From a checkpoint of a small mixture-of-experts model trained on Wikipedia: 764M tokens.
Below are experts of layer 5 (counted from 0) of a mixture-of-experts language model. Rows are named router (the router's row for the expert), gate (a neuron's input weights, with its number), up (a neuron's input weights, with its number), down (a neuron's output weights, with its number) and show model dimensions 0-159. Each number is 500 + 40 x the weight over its row's rms, rounded and kept within 0 to 999. Numbers have three digits each.
After each expert's rows: "comes after" lists some tokens at least twice as common just before its tokens as in all text. This comes from a sample of Wikipedia text that the model never trained on. Tokens count by the router's weight.

# expert 15
router:481478447461495490520490555503502533571526472557518563589500515464460511513532488448541476514506553552454497460507500507446479510466427477526498492445531473509469546417471480493476555471575529507562420505525472515458452535488471566475414512471502480454525515521540443514529528513533460448547529427515542485491505458532509449439500520423512510463461468453497488531507485474528501563534458566507430458486498489554534514562564543469493577491519523451505493525557567516496502586466448
gate2:499436477566466510489493504400517467541562550574479527530453448508454520553515473492475465486540451533477520551454589487508560555570483571476477513482515522533504470487502498480450501466525410519452496495538422496518513394476438457515495489534517498524468529478406459528538621536448493457478436506463500539536412449510498499509576481518496485570499472493473511544504546477496497416548520505512487549530523537526488538529546529485527553514477491520496486550439531503502544545577538
up2:438522476546554418459514427513471540416491503511547451503489481520509510513500514511543497449457496475453460502544463442529467454444563501496510491484498496516517570449492510538571489495507503418520500551472546503532503554580492493534473518492456544499565521492513524523477522493488499532460514500548498491545595542526552478512425489472470458481533566487416555441449498482532507474427497446483448506466533485415514539459488527543506467426524510498488481543497514480545538476455540
down2:521559484470483536487525438495446548444535466534477502506511568482499503458474461487518512534460486569522512542487537532515520473574507540488546442533416490493456483508438563504465546587583493434429498497489473459497483527494511561564505477472531406422520571487564523505488429442497559507519476488481486399518493450474525514540493441495542531501462504459473455447495477528544534450533515509593504520471548494514510541390480397473537475478506501516495530546460502568490507480487510
gate3:577472505444504485473483525537505517500442503488441503498601511513449551478535506485509485528591307514487529470455494492448524531546528555519489532528491556540534464556484412529524518511424495558541557546538514496460507552472516411476476433540481554506512393519481490529496540486502552497478527465542468513498560451467435539401491496443532482462572489535515523504486491532496502460477541530491511518502430494378504511470462452486471474474499447492604502489490514455435442513477491
up3:483491431497555518542534497547574500453466471566453561533510518549447514472507474454450535443598556513484486488455442491475460440532507508520498525410512556528469448477500420579432454441455490507516515574534474556457504507509491467480438450429531468427488480473518451506520495467467604490494476487484464527505523476438452573496463489412509506476515523472502562444474500507506476464549553521491543479493525542466475493438412499448454502495549561486514454442477571433475511527498548
down3:466490539491553494527475498512538502537460459497539516512500465459466494466483489515579475439510505530587461479506542449496453550524484551585533469463529502547509468456437480537509454432516522509521433462463569466514492552528489496546569460514489559538539507506533549521471408470469471426598542520536490528547518480461547518470480511532482494538453526542447476509568467501449480555552454574568461480456477513531430512535531509506592552518473439413424462424507533541441480461527454
comes after: " | ", ", ", "0", "1", " (", " in "

# expert 2
router:519524527564506517516512512525509501504532466546513513572435523450457471485474546428517498504481492522459524507539408553486505527432461522449512487509484443448498544514435437557498539474487466438539522452511498524470525457549503453500448536426499531438462519504550544495523540500502455571465445446507505501472505534482513475458507433504489468442544428460474528509539488467471568529477518516489469490459494537510534537449461495494524496502584501554478460469458618557515534503507478
gate3:579480514519507515468516523438478543513488487448490504472486475487546431526498483411534461469465559517517498553477454530517511574514432493468492434449447469468497428589514539571515477485486561485575447536610499458533569506490544500449491509544515467518534490455505548479543529554436559575476508509532491448439470475502496542588435518524492503500536523425473356520550445455477507535538548529462510467510506450492521480489548496416516492468487552550510432509446536502515477464539447
up3:499534446486547481564488553444503447494547461456538448460496401543551521562478499428480520460535504465557588536547381527522481494472495485503502509502472472491484496463466547459491543525539453559495492469520473448539555447537638535550505595565496479517501541533509534523540454589464506530534496437488497519452544517432409528504553501458500493570546500523315479551565552514469586507476455533507516487514460454490444508474563512447542522493502557425480512500531461475532515454504475
down3:575522556416520485391499457563532510468500506438473471521506564445491524493471471514497466537470445530523557520536502527564535520496529453513480512474457538463534464524499506473502473487496573493499468520402474521493531507524457510496476466538513520490549484457562468440508551420481459625463492497583530546501504491486510499492459436487537579473480534514500485521527497502494400483417430546440525495501510489490532463483505515535496514428524511425445466437450523475500533482568496
gate4:465496536510485482472584544464526427490502592492523555500519526518504480547465456500520480503431463544583488541515572452446475519485558428541531547428490523448456452509485544479521503517539565519452443454512556527468372533478483493499485541478492462519465503533515513518483436455572476591447472511388521540447500562545470419519436493444437419458492435514540549453513461414441483453515514506475528559508469465464456508531521496526523510533466503451516470421515434462435466596481467
up4:527507557545528529520584530461554413507491582484472614470485455505533470534522439445523529445512476513499469493495479558445427550538545428509506491498499502455477506441537542487550545488571503463459500456424503535492530441531466574536576510485593525541552488461466480382519495487483502526550496561472492559460502500481517478477512585499515491472542476494526495523480458535431439458491510463495490503574525457446437538535460426463477471504431535506494388486525490443461503531494545
down4:463436490500461533478475542495509520533515571407463552507519491464493575519457514455546487535490469392508531493512523456465480513494550566469575484510453515544467438381484501486529583498464539518472499482487461553588522499532516474428573520471466608510486543531527545527476522503543464486544469557512522460494519441607512416498514524488473501455607475502449502445472479508431497433509488465550512507484519518487492479529399583474487531424464538549502499486495563475446441456476494
comes after: ".", "2", "1", " | ", "–", "0"

# expert 14
router:555482454537462457497489555542451514565578521538518566530544556466431496464522469440509442525477549527459439559486480517482517429446521493508426543443559419517497521438511539541479518487568504516533506488493483512455487523558472535502439502471483476458575469536524541551519529462525473464517531441537441488446576447451521483478449507530452477499506497472527514493475459473475444519505473588480504457507510496518498543455506487450529539556521559443438520459501547508503473586538449
gate3:410508490577469494471566566478467573491514461503469474500534465480489558507424512513517431534490508383516482473521492465507500510573503548458488510445462526526491464492526482490487478516447559490502429486484464511506514548491506511523468451542501492545440501531558490525543435412465515446495489502485544562429460517508539487574489505507535496497520414441503489592508456488496459418518511470532490449440496509428469526468439528515459452501488453525498505511453548508442494463554415
up3:455575520499467512441529538526475515435523465538404505465596490543494492524478473511501496490434434492594560519527509540498578505467469532465562528504515508529506462442450484483504532486540468451441520491395556559512490435541529537470474482511476545512519458510486515514513489450526503588482466505507524567532553548476501436492509551535554540548445496477462507553536475429453436489465518542545525531467395498466458491532529529495530531475446558479480525520497564483454468563502482
down3:467544535451515572502521542507473492483486467484489463503478501537507500521499543536470556500482522463459468445434535474445537511490560557555555458544482484571491509475506494460406535485475531557507546400491455580468521485465501474514472506514454550431500501514541506529457472524543457578360574464476475574517534548529493457487420504567516466508489430511478440479467477422439499503510533499551542494522556517510516546454391448448479515510530506497521504538539525502441578474520565
gate4:510527550510434567446450515436483422496553465509454589518540452442519547472555403481489513412508513527502524548534423438464471491505498510526528488426467536525490493480437556471587438526479532435456399542449517505419500464457519499478497477481489509485507452513441483462497542472547500483522540497418512476534510537488460544569589534481495532533450454464494490528548505528529480512505515492475499486475499424463480440511513482438494543533481454484556541465558554528467504518519602
up4:556448502545439461516431507555517512547512524561450481514471500477495451476465527587465527448551431457453486594466515465545453506480520506519515469559467520456497476435425463449503567499567473514475570533412511508465488463494514531538458529443480448538538452516442550492542518483477493493463513498508478466480534471515525507445544432540449485473523520522493511484482492425543529478468480586583492532544516512542505406550444585501540399496538467481456569476523505445508515525514382
down4:444470462524498485502583464549474491488515473443506422478488485504429507584550432529495471505575515387502520474558458464502455502483491484437518520534514463496505564474499483485457547500456500493473490459511508507543513508513554490465524414491519441483437553469514494464470536590417481573516508495516486466537484481562512436490467497469484492469441503571546462515465524427483509512504492467508540524492509565476564497567440494514419446519534482479420538348492497462447493514490477
comes after: " | ", "\n", "| ", " (", "; ", ", "

# expert 22
router:473443449568435458476452516426473546596494593466505560495474508463514519495491554492511501468445558470550448514539475460531554452405516550510506470466492486489444445425478511510503560534460468491478605461485483539520512517485500442527509464511563518411511448503515464542504490465557465495448447451510431549466496530462500466570517474544461529489427457535442585561497594529463491491509485490479519518502536554526487563515439505500507477491539491501504455454481475523563498416592486
gate2:491414552404474532492467506483506581457477481583448524523463483505556451581520486585490521456509507558482431502494511542431517462505507477523494476443534544511541533514486476471502512447482466472434519543516524537518495494466463406515491432469537479464541514520486456468488474487562497500523472606489521484511514514488557477557535497469425512504454362522432593444503498487529590509498536461491532502474527492554500547472526426500513610529532511529457516473509519520485456452425477
up2:462541509516463516581530451504539473478533511495474509523532445441472424479471472435496480493481436506471446583485484542530484513497491557529481519487440458462497456474559452490529510464499509463496506494504581434448500490505546423483474457484490506499429508461569572421561509464484540490494519439503522548523466448478545476495474499496543469481427546541583500497510535588478550458463485466500465482565474548462444434405547436497517511572517446523540516493466493454462469482522438
down2:511509495400534577535502488505512447500496521472470455507514541506474536496515478528465465488626467531508474497493479528501486471448497521517544504627503517474510521566492461521452448492490499532462515470481436498527503539506485459489489502526508508516512539455480500483455458503496557472459479558516563531561462510510479459501493497473542531484455553487485443473487426476541461562493466515463491494562550508494593475478473491445615526520445499549470470417474510520446511553450583
gate3:514490529522533485460504440504478497529421522509513444554535529616459496485424521503542516512457499488527495575491496542479524502514438524465477524503396462464469554483477519424492551543550500501468520554514467425541553516549488523434519526493499469541488502476518496476591511520486482473515592541504487488473496545575560484489437533551438455478546476505547487425513500474495556405478509456512497538457495470485573498523496448513444470527539503515481563478508492500466476548569503
up3:545443520531577545598492501484504527419502409567453516490466514458520519429531438471479489530450486505490453530425426500555507515514495490527465551511485512498489435521511538518534451432433510468534454503463495534438469473438487528499494442477414486504491457435509462507448498463477616497452423472481441493493440449481475458534466443451499489485517516460500547533467517450490447513540557523479483490528552551491422493543499560486521506436439497518496484586527545475512497467456474
down3:563475459493458494465469513422465452527514539525553534532467468592495565497516494466388494508501508478571517514500473419498479466476513500521496531460550486510443470573507438437513536551526464481492536494525471506494530457508511477552516432556491506476415503523460487532548512538459465486485457531490500489547488461513491556479456549535531480469552494532547510436438495448526471541524412435517464521523527495488505473438413513513517460510509505465545557486537466519486506531425567
comes after: "2", "1", " ", " | ", "–", ":"

# expert 20
router:492457469425537476455523452566580540528489447479488517491583489472508486479492505570496473499562479605464497545568493457507464504582572484404520542518558496512473510497486424560495435490512466493471448500502546493483545411572519483516490552473543503608538508491529522554518490491538496424484437506560535450413502512540497521535561437489574526472485519478515460527472514585452453521387499462518504520607524478441504559478472414488429537531460503484509521483484448459470456385484477
gate3:566452532538511484522499497481484500509449484453533519422509524438531485521519513525482472496504532516495431482526496536428458541521529522513487485469469467505463458556493515500517484487492531483466409447467471516433550510505443513483505567539396571491537537442412524483615467503516500459442444436506449552549471517522504478525494495428520472528510449446482511505535455470495541533476537453548425446511423533427504523516452388508510455473456491443423506445485479512488539485489477
up3:497474477436463465480463534436528522457466485577484561548475465514479500458509454485495518504445473517490492456477490489504486510581473534508550503529432575574522494505494475510531507508486442532564512516518480508557539487458529509537483495437512476473516487482542485522472562492526552496520498592495466465479537479529445457463543500540491508516471475545538470544446401564631529587538564471464491544490472475543537481416471553552484484481444470516409541533503496491502522533520517
down3:416535428487493475552553503520540523514503445485534486510460488535536473499541535560506471452430552521568494515456558513519475477532523427541515522513466478513474479542600490476571581477508433525533514428483529503466451576489502461507407458485501534547531549542478514451448517538462517500477486593511529543472452522477482449500546566522502481478516569529536538498482468529534569485514568508463540480565509503548532455435478572502382482509525529452455473596455538529479460539490483
gate4:503480559458536439436488487589553513442480555512506479409447537510535455504505572458479436491515472512482489485553547558477463495475488439512435582553422510480538449557510518440556494538445438495477567500488436439527522514506450551493521485483473460526478445481432504505491487493498557488501486529591524533494565452560495537409500529565538441553523515456467456496491491476606478468534453520475613528476549468512475552579460524526538537547500517478503524441500495498458506481505438
up4:472526460450472527510510488481483481525481476527496495511471508462463461426469494482526599526497463457481548511505481438507530540569519571565465497508472481586531525443508528566524561521523487555531476460488597563453495488426570466491426564507556558496575529523566472555512558525494495522487517496447543540524554435479499490477499491583532545446482459520507486386516546446498506593529454484582525462451498528453483506507506457501481461506507502520542508510453472494415510481517543
down4:532474481454487473529479518490485496499561469540501523507540485433479435533465529549526521529495423550501550499504507470500503479589505484543517479500545484486481518380519534530494537470535538492509527465487544386469496563492513471478413557565528519476519554541563511468444522528441480445535587456503465504469492497458443516542419513531476498430490543451483489596511476464483498521479449490499468517524534531493505549489502527538457534515515534505514482530477486561492577448481495
comes after: ".", "\n\n", "==", " ==", "===", " to"